Below are experts of layer 10 (counted from 0) of a mixture-of-experts language model. Rows are named router (the router's row for the expert), up (a neuron's input weights, with its number) and show model dimensions 0-255. Each number is 128 + 24 x the weight over its row's rms, rounded and kept within 0 to 255. Numbers have three digits each.
After each expert's rows: "gets" lists some tokens that make up at least twice as much of what it gets as of all text. This comes from a sample of Wikipedia text that the model never trained on. Tokens count by the router's weight.

# expert 18
router:132107129099187128121126108112140119135091108119146158143154115171118150181184130103118125133125141158162139173132153122109138111120125090122124126090139134140121119149092108145113140079121140173107150097122129165124073106152155154092109105153165123114089098139155093127153105136089104181108115110154152146118154120130144129101080138147143144087136161150137173131134131118145117128171149145121109114138120123142170038133159157127114183137158094146105138152127142117136110136112124120115148129128161134100169131101110116142127136122088097135107102190108126117096154157119075099136132123146121124144164099128095095145155150141113154169154108121135157117095074133137161146093137092122125133116116150154132090136122120139148124123154155132082122133155095110119151095127117
up0:154127142116168154134114067141132144079126079096130114127085085117136149139069140105122131134138134186155134150136164105140127109132103158110145130118129122138122144114117128166135128091158128155129125106127151140148141110103114152127131123143144134176069115177139180122116112177135139172109090089122102109121142116140150133135106104173116102126121135130157126112176137102136102115167165054121133098128072112136108142093121122097142153152094111115119103177131127133141073120139129149117124144129122112120114169117143086157143136143099125141119143156130084149088125142144116131118115152150118120153155111161152089105088075109135142143156125159139141151118124109182103143136096100123117145111138154152139096143140159094140092133161168072134133156130111141117173114130138
up1:140108106099152180094109111130151160118121122162110134112114126113119113167145088185126125149114135121153184125121109118139107091105191122116124110119109113152093152141126122153151120132128133105124091121139119097174116101107128165139128078082126105166134141109165125160131140157103144144175101119114142131110099091112128113121054139135134103159146121157129129126078128153099160119127157145126137110104128106120135144131142151109161148102112088103169135134112155099120122117150133141139090120129144121119097143127143131126151103140128114127111169112114176100135111129118089121120164057147144133127158118116128121106160135117124149133100109164143116195148139141180159124104132128147153123085135099120079116154100123147119087082138134180154104167093159106152127182145156
gets: " F", " f", " un", " b", "b", "-c"

# expert 9
router:112165131101146117116120072109162111146108130115154161160123100139126182146172170125083115133126109157173136165148165145124150119120154132121091154109144126151142095168111116154106116082133134134124110076080099125123121117146181172096118116140114121127158132127111135122127103135088166136153116103133149102105167132111102100117149146166186144083136149145154124153093121103128152107185144123118112103163142138143096082136129156137137120117138099136125161149169141106192124104099138115117145100116161141098111122117132092153115140139073085122086152129153122103123192160117092111177090115169140118128155110134087131144125138143102141185131127129136151121124097130105133113095132117135130098140135173143130078144115125133127161139113141103112124115129110121128127140146147
up0:143155149110081134157151171157102150089077107157178173159174185091128132097126129133142133160147152152129139125093076125136138106136094128116121114150086108127129115118106158147168119058158148101089124157135077105147130137157129122154127126169115147136107124151089102110124129145152130162097147120129140138127131140126166131135127139140128060102147146124148160141175116155093102115114146155113110109101127112103118165178094114148097152104129091110188109154161086114097102097115143114126141098147156161136097148140103138119136116118154127121165068160155123146130121110119102096156133135151123121139117147157122125122091138144112111131110118126093150136109124146156165113115103105114137122171137141122122134103113098104100105141161103119112124132117135113099176095142146
up1:116098141124120115110122109151117147141106150114077146075136139126109109140104132077190136136110122138125157116126126133183119145121099155108122094090131117125110135155091166140136119137129125153111142118132136131158166136162153152134156130104097100174115143122148173117144118143103139150135109097088158110151124128122144099110168096134114101100112136111095112142154142148154138108111166180127139154111107108143134141153111117128153125095092097089151100123121085132116114117176124126177132128171111129135163138115145115098101118143117132133085140134137141083192096146130133139111165123113149172106149119089147159081133079162109117102147170150135137158081145109144180133095083079136163119113144130131122121110119131070106100149098130113097159119177121114120153150093143
gets: " 1", " 3", " 2", " 4", " 5", " 6"

# expert 21
router:101149079088149108114138112087158152147136146124197145153118079128135145148155119088092164113158141153139110103150160118125148125103141134142129139090148087144111114147112101100136140121092148159154125091087117159109096111131158162145100147141129099150099120145146112102098144150107131133119124137117133098117149137123125090129127169171155147091136124151151106166119105138152153154174154156097120103156143102134118093145156151130134125134134113166104131130157149096164086122114108110144140097151112134100140126113101089123066142122082095123146114169150155138146165131130087100157138094157098104112140108124117127106152173098115158168149123099155152121084123134155163137094160098130125128112142136131132091100129130168157161139121162126134135160162124178092135157157118
up0:093123187112130099111120106119124130104145138175133126164093123112152135109151114105079170117112153127129157150143105098151170107110120094127127143095128117116123123132082159152108124119107166100082161112165093170121108090130188126148123124121153118118117142183119170086142120159130130132167122101096129108143105099144114122137118187117131135143159071126114137164127110124113120097139121152145075112113144117142102126169112169134158092156115097107125137166133109115144132099105128139120155118149143151144151144147091126144117146117091125139133126128136100155128091140106098122120121162146111101139150123110169151106122172123082091152136115146107065100161098091165137114125161102153175151140135165135102117083132135105130157133116174117133115183100136134122161129127122
up1:108123109155137148114117127106145156132137136120168148149108110159171124108128120136136149138093101107122089166145139160143141145168118083158109145095122110116126123094146079092138138091164115124104111108120139121115086136146113107131137144137140155171163102145092112176133113166130132138133124136136114169105096131148105134106118132110135127128098133124120118154140088126147090097131092167085130090107117162136131132148113165142134153129130122091108155167127123134169098113169108073107136167139160115139186090125117109114117107147103179128110118152159142172125168151149139109127112128095131107148161112084126104120151181107156170161091160136142106132121132132101167146168084133183134172081093148118136081091120112104115120097149093109133132135129128113092124137160097
gets: " J", "us", "-", " is", "ia", "a"

# expert 28
router:100117102100117112106148115132167157133112106109144152144144109165163121173148139099104139116144141159136144193143148111130131125144173087150085147161134118138119122161114129113118163117081104148140148091103120141130099172153161156168113120156142118132123175134122122101075136151105138102147106112111133148112143163107153114111100093139166157091106116145150127157109089099108157098168152159073136098154138115148119107131155124106096154101107108156116138128124117083162112140104147091126134077121116153108144116108110111148095140104110107109129112152151131120111141107130087120162114089135134086137146163113121125140173164110095163160116159106152156151131109117094112150098203123156133143126140151124114098108173094104148158134127137116115159120145132157137147088137165
up0:107114138110129095129129130128138125094112116103114170114146147178099103118143098122120087138145121154133120088098113136138144126151138145131104099116187123078109125117160150119131158078148119122081139106082136143141157131137145148115117104172114154116119120152107151127119163162082136164121096139167153151169139096146114124094135194080128135124084127117124158129154167125096112123136119142111113090138125185140111143153110130109125118131119122166138136098114118167124152127132166118173141147118097165086159139111112135127145157087079106146111125131119151091133146146128074119129125106127151146080167067121119120118132147130102138146148118165112108134181121124158118136084136166108118083121146127143123078141119141166151140126153161111091118141148130097162139126155068
up1:093110107166109089093115095116122156137116130125112131143130114127127119077175128110116126118179149133107158148158129118107130097119111115166108173076142110119108135121152122139126147134119120108139130079150124152114137166128125124110171125145193121120161119169154141143107139102131091140160115104112141079143086123164115107149149143156129149139149148175117148152081117121119158128163177135145120137184126124178104167088096118129135148119141104148128092111107134111179140107152141158107141111110094115107136093100125142139109154092132111157092142163138085129152122106155152122125076093128152114128162119124136068157114144101122114128093136125120139127142072100110163127079147098130114122150158110139098142128112124116172158132100131088114119129164121096162180105125128
gets: " and", " of", " John", " Paul", " George", "ie"

# expert 2
router:101110134098142098087158123152170110148134111143156144153137087147143140157151111097102072117143145157137130151145168109120120107107144101080110136119181094130124131158144105136140118101112121149156118078127134153181088111146169152160170101166151136137106121152120142119097138153109137138128126126135098129137169125114170115103099104165169155097129154145163114167115102102133147130158145160108111093151172118117081102108161143127140156078123100146116156150131117089165088154111118090123113129177135168105100081089107118165097134110108117138129145162146130120132148116109089098160088089144121100121138127123093106117147165102119158174113127105158146115129113144137105146100135108125106126147138149169124098127122104108173100142133125118124162140120105158147149103148123
up0:118151123089164129120138104132135097098130141101136134117155118130052154154121130105145152067122118095126150190149118133141139172066166145098117165139145097153140111147132136161119148100093160128093163146115094147156131108134110131128139140138110098105121149138105159123096155166134145138129171114132149124145140138118086175147125156111112155101114146126145108116101124109116125111151134128125162077128138145166102132073138127122152127125138126094135110130139096131170123140085100078151130149142149164091120119102096096126169140115165133158133165102172165141110104103097121160118123114124140096098117158100118123126129131144080165137145115108124106136096102093116124133116184121136107119132143140164168077106167127091127133141150181091120105143152123131118143131084153
up1:121128115073144106107125130071174095113140103161073174156139157158143148119146085117144115118090124099135153114151101104140114134113118141126143122171117113146115137128138121147109167108139129115161152170117112113120119068128172112123121111157139104138108127120116137138110098104083104103145116163124116132111161082121132113116111104095150168093105103103133094161091098132137137114207126090126113134130092115126088125180107102148103134114182155125122128158101128105181141095134099088141124125150125157152107155117127111131097178157112142145102126146111153106087116080129113135130127159123118132124167132110124124186129107161169140125123142148125132115153113131113137121155147152131130156145166143144116100106141165149145158091145164184167111122130135145123127146107169
gets: "\n", " |", "==", " and", "ly", " very"

# expert 26
router:082126114107171119092158117113165158154103117098141116156138089143169124165158168101104090097092156155153118147165154115181158124142108106138111144170156124145118139167136122139115155087106138150119089089108116142106096129141160158173137116117165123125100097115135098114123129147158146121111108138113120151126136101130155117143112114162155158096128147159158130171117105131150135124162114151104103100162118122164127093122131158091119164135124102155106143168155139116162094079117097096118149166110138140103125148095107114148086166085099101150124119153114114129132157114106087077168105095161151095104148106131104102124142176136114141162122128089155133125099120106150133161103170105154160116131128162106118094121166145106154130128138133126137144131145133114155139144160120
up0:120141112101119100135117133131130072139157124153183130144115146096144121113158156120090173147181104154123092169121107144084120164122137129138093111104159121127155138138118142119112103076096122152130122115116120159107102104141131161160146123152142100093113118142107123107125107135136124135136157169127119126098145121112119162144106122128152117153124113181122118101164101154125109135159154148118107133154154122081121133109115123137132134168129093110141141124147158077193105090097115111119100097158099152135127125140142109091156111124115126141159140134148110097205149144075187107145181115116086085100139141099123126143175155126155148144129107106123114120125098143145150162101133131141184101153131139094111100118169087121099115132113132149123139149091174131130098130139083
up1:119165129081142154084154126142144134147113120129118193132158103094099112128125118107130160127169124134149145131163115131150110155146122133147129089120134106082085126116120131080118161107115179144131106133092129170082131123132142153126101116128100126129086118103154089136108162136105102109148153141108149122141160156100159101144169108211172138076115110109071097125133110133141135086105107121115132139136139130112129121122135102126100139107136115122144159139179131125127100101134072107122115130158156146142102125115129143174111130135102144159105137145149146186127146136114129138114094158176134128174125090118110081124195111086105153164128095130160107151150082136123150144143114162160138162136144147132083132121147121119107123110134117136100121137096129081104131139127140
gets: " N", " D", "-", " H", " Z", " G"

# expert 30
router:064115140101114074129143103110156093142134117131129117161161132137130186151167117108087134123144131150117143110153129113112148106137120121117143137121132108172123151151161110124095160105111166155143104081109095145163084102174158165130143121106138141149126140120147108138138093151091113135126150140152126132073145135107150079115135125176136170107133136159134105151120099093111130088168149154131142096175146098147108103121108156101134129113117075144124156156170138132162102091078106112100168104139132133097123155139108103145128143127097126113130127184139149085097177125115088107151120098153135102144162159129128110145133133167111126140129124112147158130089088135138122094084144096126129125157171166133078097128141136135162125154118116111112138103140115109162114110141120
up0:126132117153099161149144148141107164150124112137110187152104121093142076143132145086149080171131162138110111146107114139160113114103122112138136110147122126158119129109113109131126081165096123151145152127133083112121115100149143127162104137138114122120161119114052155162136125176126113114196146162166158136158152154139101115149104118110127143146135125113159151152120083074094080174146117094124101098095130084114123151133154154139117119146111148149140134139121132119108137153133113125138123092160166164074131133127148113109103096119133111154146126106141153131143089165090140162135188119153117101139112112084154102130115076138110159150089106123141104106163133137094100139102141134117082173107144147131102130112111098163104139141118119137121114145128137116151162136162131
up1:158076136138145128101136196117131141169100114105100143118140109102138098145133125146140126140107160134096120167068125139121109152179134154133142111127127119107148117146122141133136138149138101119093143155150148098082097122078084132130094157180187126136096120118165135124078145133085116098115142143143135121165141132118177142112119123126122082143108089112130139153081126106130122140108146126097096127123106122133151165104139117120122186123187137115169121098101106155131123128137140126122086116082150106166150173131143124112088148100164130119115106142113134173101133129096134103114098158106143114108116129120167139094121092090102144126160126119145075105132124103117109159098137150108149125113137133127137186132123134130141151130179148153125165148120178086115160118141142
gets: " that", " which", " who", " but", " this", " it"

# expert 20
router:096149109090115106097167099098161146133145121146156110170164086149167142150166149091087124113098148149137153116147147118116124115126113134099145121149174127146108136160143134119124162120090137158117157086100131151142101135151168149094101132143134152116104119130144135122123165151103113071115127130146109148109157158105162100078117152154161147087123143173152121158107118156107145165165126148100104108147112114109135103114152151107101160140137099157144156115134132095161091136108063093114152152092144145106139121101098113118103147098101140170121114139122112089144148130150086107184102104148153107138138139137101101096158177132115173169149133101130154125132120154115166146096116125126121122143116133130136093099163086148152120100141129114152160124148107144081130120139134
up0:123125129161124122137133132127157110119121129155099166151154118092098144140120151141164131123129146171109154147116140133127147140139093161151113122103072068115114190149168153133150161135103109149112122162132121114156169161146123125136121115124078152177123129136132098125157129090106132102103082137111159138132146158123126089165129146147155100073151119132165139120124147107163098081137101152163155128149135112109134102122187138127096136141094134156149114120117168142124107124157083128123126142115136115133148085091107135098117134128081142130098157124096098127136104163163111129155142107099122131133113098171147143175082162119117113184156104129140155109148110152158135151125145094135109089143125114082130097070130154142129089108142114122107069120129116124167109119114102
up1:096097125114149116106167144112112109161169161142105098136137106182129167151158123129115131117163133099135149135137159076111162134139143169121089125097124105151136101164128116059128148126162153130147130101084114124141131116155096143101135145081081153152101133132087105108135125183106130092087107118110111165105124142121178125121142135100119138136096168153168102152115124106086113136101129114148133081139150112163143127138113138122118125155140133117173114097132080138122120145108157127118134120155179122146146160137100157125108114131123123145129097139129131138098130120102134104173079099192105138105184124137070134107172114097131127169159128107173129102071138128093128139110158135158115117127146111103101131107119132155125130164157129136139136137150160123121153108136104
gets: "\n", " and", " L", " T", " M", " B"

# expert 15
router:101130121101158110113149107154157147155159121101154144154129097150146134144150148098129105132145158173136122129155129098151148108106081125083115116127162128106122133155107104051110189117096122152113133103112099144134106150142168139095106138152116136144100130129137110107106142146120117098136173119087109090140132152107149121121078122156161167107117136151152099125110111131118136126166145149079123102160123099160094101164156122118117144125111106154114126176122143108171126095109131111114128132116138156106136097112116109138092154107106102102130157171163109094105140168126085091174129089145140089113151157120115146124147167103078143162102106099146137116157107155157073163103155128146150136101096132150137100137125098152154149086104135137103114154138098159102141124144120
up0:123085084140179109122118088129103092109146097163078138141125101138128166107164141117144100143126087133123096112177139128127114092133122186121160155138127125101137173134146146105136111126159170157122142159143116112129081127140156138063124102120157139154153105142104095142141101127082110130132106130107123103136109120135131123159124141156129130141119114130086144155111114172104101104122136112124119088131136160121108151108114132098122166163123118142152136138167118149146129129095121131142127100142146112128099088148170100141113116149145122146152119134135106131135131132103134123111116137100108138128179095129126109170149167112101092171141171078129130150157083172140174093087149064139160144123140125109119066148133169127144120144142130120130100142122119179109188100124165
up1:146125115111144138103144168138147147126138125138126147126127088167123149143155158140118158173116116107115062138136125119095182107117126122105156137093145140118097132122128122168105122126131111110158099104105118165120101111150176160137104115116121160145145101119121118104088103155132140112176124075173135150115132137123108115175098130170139117150099143114099102120122132115120136162143113129144107120152180120059117152149131145149137144153103090171136091133138094167124169113124175111147120118120162111107145151136107119093120096108112114119133142142139125127067133181120122151146103131134164112172114141130101111151131156117131163135074178170144140120144106106107122085131160108174076118129156106141093089129135153130130073110114179145115139162110106135098095105128124
gets: " the", " S", "===", " School", "==", " The"

# expert 16
router:084115154093166107094174139096171105117114102096151120150158099106125144177141121091092132154116163159123141148161126144131178095085129157084092110139153124116094102161155143126110118122100151176148102077125071167139114130150142165138132096102151152121095128120136137151122091166105149133101119114125160117104152122113147112112161123147159134090116152141144156140098101112132143144144124149111120068161142119114137087111133139124135174109114086159130151145147141136138107138116124113089136132139160151090103147123121082119082137134125114115083100160142157110083209143131117118185146096118108118132130136142106111149146157148110137153139119104150126103134111089121141143076142122123126127126133149126096084116140116125129127129111134143141133160101144136128147127182142
up0:062111090121118160162139125147127088118168115136133137134154100105115158111166107115150134117143077165108099147096108110137135155123086127131115118124124148124152122134116087096136107135113130145132115136119127115102148102118161136105101131107147111114177167138138155166141068123096183139155147095106132138139138156082139139108119138155113134144161096156116174137090134103147116148130108153152170122174127116120146122115124130108121095161126110122135130142151113141114112129136143114104106126163101154138121137073113132158123174124190136145133139144106183101093149114137139167157119145084151138067111118118112102080130107126142117096159089130103118115145094132121134162105164101132126125183134162113092095141154139111123150131156112074085134156171144116084104141106150
up1:152141120144140125129108110092116139132118129111168095126106128124174122127185120102099095121131156118142121064093138107103118140150158118138133155135095124134148159165149107083125174125124115063136132103105152159088149090082151119118117119091094145156145113122139168094111149126143093126100154137128125124127117109118111137125133131166153149133098101104144122136118156104124109129137065155125111170129145137155110181128137084111132123152132109138096102117150132109142185075125160163124150121143171144098101106105171105112132101142166152113135150105156122131161136127175094150084128175127092179161098126135206116132128138150118131137131125122140172121145155131109091168139111121102153164118144121153139126148100122117117177121138083153131140102147114112110122127128108
gets: ",", "s,", "),", "e,", "a,", "es,"

# expert 23
router:093123126100125098097171111129164152159131100109147136162139092121138121166151142098103124145119165152138141128159140135169137105087116114095117153154166097151158100168143122124116139092113119157096129079116108157122092123143170149153136121136130140122105152140139151147130128164150127107126133154121155116114152149133174096102117136158165167094120148153158121172098108118134152140157166166100107096152148096140121095103135154157143154115102107157116171129126125088163079125098128095111131118116154157099140140098094116171080164093095147138137113156134131099142150126102088092155113095157092085165150130134092096128149163130106142171126127091159152147133096166135142151097104112118114127125130158109117094151156118113174094146139123098159150137135136138130138137137155
up0:139151137098163146103103146097151118153133074104141192113151127131126149133158106102147190139111143131132160138141167126143110124109120121134133154142138090198109125160133103142175142101105160142174139126093117128100109143100112100146147136156151098145122170159147116148132141100145123155116088175105096173117108126110116100105130158149162148131131162132142092140127057129127098122141113106137131125134127155096123130141154099159125164112165132147078120123103084078155142093161107119120106115124117163110161163112128079113115140102122156188098137093121128076138150144107124126154144151111115089132105142136099114133130155115114105092119086117151111119114107121167159132130133120121151121123129093123110106169133126110139129150096113139131129090096136104170111184140120
up1:108128143110093154163103120102154124116128139150133125121138127169140108144117156143110124129100155141171110113100143148138141141092138093122139153119129062125177109113150100112079114106157109096138099063150130122138156124151138131114149097131104101148127125149165163174129095136134126140160146098154101098128144156110102091122153122196075120124108126122150093196088101095160114140183141089114048125180127114133140147125109093144092111133136131133131136131122120122125103177153128120126118144108126161118118116121126136118125100173139122155113154158147127094109156148155100141111137121123155139156133129151116102129130143093144163160150129058144164131164094157087151130088117105129165146125120128125116115138110116114135109102111117129097096137127137093115110174105139
gets: " the", " The", ".", "-", " and", " or"

# expert 31
router:084133116117127090109152079125166137156135114134142143191156088150140184148198118103111123119143122141160107142143129127102155121147147118114138111100131123132120136196149116143119128104079100171147124093101113214118069114205177144118101103149158128134112119135123126131125125142138097124134145092120123152123152144103126080118098111153147123091123108182143132167062132129120150126148154160115128109132146136138115099109139121145127137138132084153120165144140127087159093114123125094101161113118147132098169103111112098167103122131103131147115135130108146107137180107112127094167111120147124115145130153134094124133131127124095150138149133107137162125136117134112121121095128110140158143129160147143098093102126107145141147073115181143103128152152115117126134105133118
up0:152121139118092170148131136121115136122115123079133143106124148108119089112165115135143148140126122096121154162132116144129128098133180159143139128138087113167122173158074119060170148134129152112131100175148090076152184156135139141110147094129114083091145158091095134156125111129128144147146125135150153115143109150142165091108132098143135097108134099144147128081154129144139073152146096105122123153111097166159122168087109144123095123172131113127158098120152081136105112128115117149124142136135176135121162150125160153139118157123102133156131104124153117148117124138117104136108098137110155138119127142123128122146146161094097174169115108122135163086124108111120152124119144107114099174160109096146092105143087075099123127154141153138117119130134091185143159127112110
up1:169148134103139120125103169100125134125107146146141129116111191087105103100133105113110122108136099140110172161116129088177155128139079133108136170133136140087137114101132131098128118140144158123101129152171117109152121114096117170120128124115146115105158145133163127156123127118112111211121145127122147147109126135095153122106090129120161142126122129102123132132128110164142075137123135149092101142125144144108125142123127093137152142120088148119124115150135109170099116166174157188122133135137137122159120122118091145136116115139100120139117107109106120107137076143133117124184095110157084136102104138114060110096119127120182162140153110144146129095155140078110148194123139126200108128136148159119121163162148110116121131136107087115089087120128126106138154163160129
gets: " a", " of", " won", " in", " back", " played"

# expert 3
router:110119112089124089108110119096159121176132127120132138151167105142116124176155114110117102123097131153125141153137139124120164100156134083133132118109128149155128110146131092143111155095105145170134147104110104150120115144146138177095091106095147137106135118128109126141108102145107126143121119160093123130149171133120132095151110132160140147065102127193158142153132103123153145121167101161135100092160156136151113073125149126111127170148122072181139135152157147135192131126110128102149121086140116144118149133117114104151111141100086114136113129181119140167123210145103087106109101100148122122148158127150133112130141150138121150180131141080167139112125115126135113161091144101154136145133143140155111063111118137124127145080129138124123129137169106173143127133128115
up0:117126081099112115122139174127129191150119088118154156080094134142099100136121141168140112122111124144131138136122111092152147097139139133159161117142058095113128161139166101095144162113078141140116118152126131145117140110133142162130144144104124101097139126128097140124085155128119104179174175125163151167105130149136098135142112138122112132128149103117160128117126150137129126103145132123134159178149098113143136171102101118156165115139110085141114158112113108157164108112160145122101125125133131128139130121151129137131103153115135139159125132140149121175119160156122094154102112073094144141092090062123146128137096127076143150163130164150109155089133112098119158118147140141142136100129124130097132083089150117189103147150111075111176125115108154136105131108096117
up1:109130097177116101151163137140117145154103130106182098094151130124114154081182147122154118140117121130132143124150097137159110069148098132131194165131106137148082134144126128156142074052126162132173104140095134130114137128100081133093137151125157111128171112103132106114141124119110150160107108152147174109124136129145105106150107105104094094165090141109130129106082158160126169119108127134134110129121174136103132117155133109143167097129174144128125135159149146146126139157101148099138156145096124156183127116134146097146120097119143091098139119134139144094114116096162124118155139125152132090120112121157117107138125101117159127158065108127119159126150141156159106123123105137118127111083122093124091099138144137159111125139158117118150121148161140143169121131114170
gets: "a", "an", "ar", "i", "o", "u"

# expert 25
router:097127133113133090117165091136135123175114109146165132161133091132118163136152103112130108129121171157149144104144139120135174114107129099108153146114160108147101146180122130162108126088081126160108132085094097151140117123175165188118089115149143153115131150130113124117167119161139130136109133134140142148095172124135132087105139135125161156114102111167157113160087123101123124094142150178100090092153140119154115091108133122142133138129146100187116176149165123115144094098122147123107131111122148146111153129081100096126063139100100142138122078128154153090120170094111124091151121087133137125153152152142136101120125150167117127140148136109137140144138102130119113124106126134155135168141151144134097092105096149130168098105074149121101169141154124112139136104140141
up0:100137086111112094114085158131103138091157128139122144134084155153128121132151137146100099108153136107068083125077156132132116125158146117154131074110132131159161181124126129115111120147137128102204089121134116075129129106146073128152118103158147149134133106094123121120101137134106127094139160119138139139118101133107098162137154118151077180152117147156098186120117098145153134133161152128091128143142120115108094141172122116149120126156090137171130139152131128110108144155118109152149124184117121171117142122122115162141110110111126140113120109165131155142141101129122131112141125151163152147165138136110175175114082090090082151123169136114114125095120120137115106121132148102120085104087122140096148117172119142145132129119109117125129068122117174142115152149147132
up1:094118123176154168127146141107084146101112122129154140131095125129163143123189148118122126148159075165102102119121114132149166160097162121080145109148136117092174117153137111099137136145102113140158130102145130121068139143079115135101105119156146149134161091129118131145127142112123153117083147119127129144150096139108134147085145104102118098132124119092130105090134147133127158168129116115137118133119112155094103106120075146131086120175128157111139151141143128118153147175139144105114137119131086162132141105132155126195179125125143087126139134086112147118125109164147110125156089148111168155112154164156099110103116100129121149152125106145115134129173139148099172093137114161157124113119142110141137109127100171129117155125157054104146078154122110149103122155115115
gets: " was", "'s", " his", " as", " is", " her"

# expert 6
router:089148119122119102106124137148172151130113125125136128163149088152106181158146088110103116107132163157152143135134149100118157115147129108140107143107130104164118126183166106112122122097096143157133124109117100153135104119188192171136141128085154095129117128125156131118128132135075109124105145128119136142132175129121144088108091129166169147081128156156127131136095122108140120137166153161105100095177148120153144106121121146123139159149131099165142123131143123113161092113115145127128171139120117141103139120117097117131113148102113137132110109150124122103111210107103064092113127089152099088128161140135108118155139148159120145147115131096134152122104092105142146125090146088123114098154155178157067093128121151131149132107086137121145132125159088128129116127161115
up0:127153084111093081094123121115142117145138132102133121153153112124122114141130131137175128164124118146159106137144124160153157127144155136158122074125096158159127110118055174147106169146140122143136077133110097118055114139136127122115123136080146166097162136145126159135131104074118151155149106114140122117119115170129135137113110139092170098117130125100101172106165095127103129152089139117151132147107118150114148122152128161129146105100171112112135142113178117113120131118177162154156133107164134092139124127114121114127147106125121102102169169116126161128103120110157170113088124113094082147170135101164065129143133144128139147132123125134129120114168138128099122129124157141124135103109165153133176122119122087095156103128109129163055127139111104158130123112144140
up1:074134103138126145114088150109101137159157103141130139111082118127128109136143116149129132128126125137147102149096163118166149159112149155158160109102097101116117126112099178133158081126123127157122157140118110080128134147091084105148088140136137137107128162093139110169135137142079150111152138115161149119110134140065121135111116119111102111164130087123146142106129100164129145181102121127137113117140145101084149117079173152098089143171160128135174142127139102123107136140141124089169111129134151133120106148121158116107160114118086122138179123143138142148090052108107105124129120160113135123175146103110168150111133096105114133106120148167117090181143118108123134130111143152132167138145138158118165140122123113119148179138132157097103096123136147136096136189126144
gets: "s", "es", "ers", "ations", " people", "ions"

# expert 8
router:094119114097153095120171111128160121136122128119169093159148078146110158116173159091104160112148145164149156111145141166144151114086121135115118153138131127136101130147154110134121126112111110197124144117092106171145101115154127177114107117146140146122080120129124133144166136144131140134115149112132116111138167114124118094135135098158151116051111136159157140146108132125141146120177131144108127067137154121146130123148160135113122181121111075143128129140134110105176108120109103127150135147143149135115146124128112075148100139117108125107102144174113121099105163152106085134153089093143126104137128150126082103144127199129110135208131110115125119126119099111129111128087142109161132120128164146129131066101125108119143127098120160143131139142137149113124145113193141
up0:116156163125169151185137122120158114143125119116134099136115148176174170069137117125175149125138084117170100131145153120119088165166114137140168098149164123109117136163123140105131178155128120106144109184184101107110113111101136125059148123119132109143106146145124085113129128118100107124105141137121063138164101128129146098132120135135166121141138104106087112142139100147109131170146137091119104133095136099139100149133121152137132150128118137094127129112124123083200140097172111140111113123128136121149118101102108133120101137156132136155123077151154122112129095133127140131156105127122155117120174145100113153125127112154106142137134175147142123156119128105140117167108158125101132085152133088109136103187119110126067108116077120127146104106092134129137158121131126
up1:139115107180091211115140140119059157144161132132131169098153142111142113108131129110138136137147128154156144139109116144131121116115159109176141169103162174163143151123120106143111118120120148141120124143129153141150170089159160155144153139119086103138137146112111121087081123092110139132116154158112113140104155110136126111111127099120136144157120085103100111124121109135090142107132174142132078148142123084154112118157126136202128162106104105136138098163100141112117151095153157125132125099142154104084149160128092141121143104085115156094122099129159103131171115136152099180141143126131139142116147141153144147116142099140141101084124104105136091117138112088122141108134099104167133136161127130092120107088090120120130104164152142067109124133135100106143135146141098
gets: " |", " =", " /", ";", " +", " −"

# expert 22
router:095169129095141110097142089117164118141084099126172145150147094151167135157168121092110167186104127165137128131145140121124124105117150114090118104118167111163118171149121110163111164096100103158120126097119099154123094116142168144088136135151169184143121095163109136101115133135112138120158080118128132121128139129131144116085105184154162162097104115148146151135089110136124111149157159154103127100162145117129104097125097148113159149131144099155109156117151133082163104125092117121129149141151145144107104148114116110169100173090100125154134131158131146099134137122140095089164127090150113110115155112155119127117145159114094162170159130108151141144112128136134133138089175089105141120129136162106112099153167139102168097137125143150133149134109100126124143110155126
up0:115102093136159110157135127122138148157121122130176133132133137129150114154172109131135138162133161139177153134059143100157093127156127108133132076114120133148112114143137121123151128107103117120134150084151110116136169118125103131107118130162085089106111199092100100130126131156125148148130117149146113130117103152118136127109137143083141158110147165136149151110072075108107154135194110136123149124116093131133110145169135122117116144123110154136135105119101140077196095134152132159130160144132129128160141126090088121139111063098117142139170089135120119110146151102169116118115113132140162088142138120103147121140120143106125162150120089119104103128120102152156139165176168078127131123108136127109111125125151145116121151114153119139112119101144147120136144079125046
up1:114156165108116135133162086128103128112119133119136137144174147127123108125142126117154179139136122159101093189115153100113125140120128134063171164176117123121109136110126138154098163055116154149131162118141092150117093133157135147148116094151174080111128173138139107147164146131080125110136117118129098151136132163138155122112118123131081157096116160091134157129122128102084094154137134171117141140177111143100131136128105121096138103131116131103092120146110125115153128164167103126146135134116124117093165130124124123100151123128081133152093122136143159130054172119137143117115168074164095149119163104116111112144134116136094122173136141159150121102104149114151083156122152149119101123110113094075121145141098141133128154118152130150124114105133138129102145128110082
gets: "L", ".", " the", "M", " The", "W"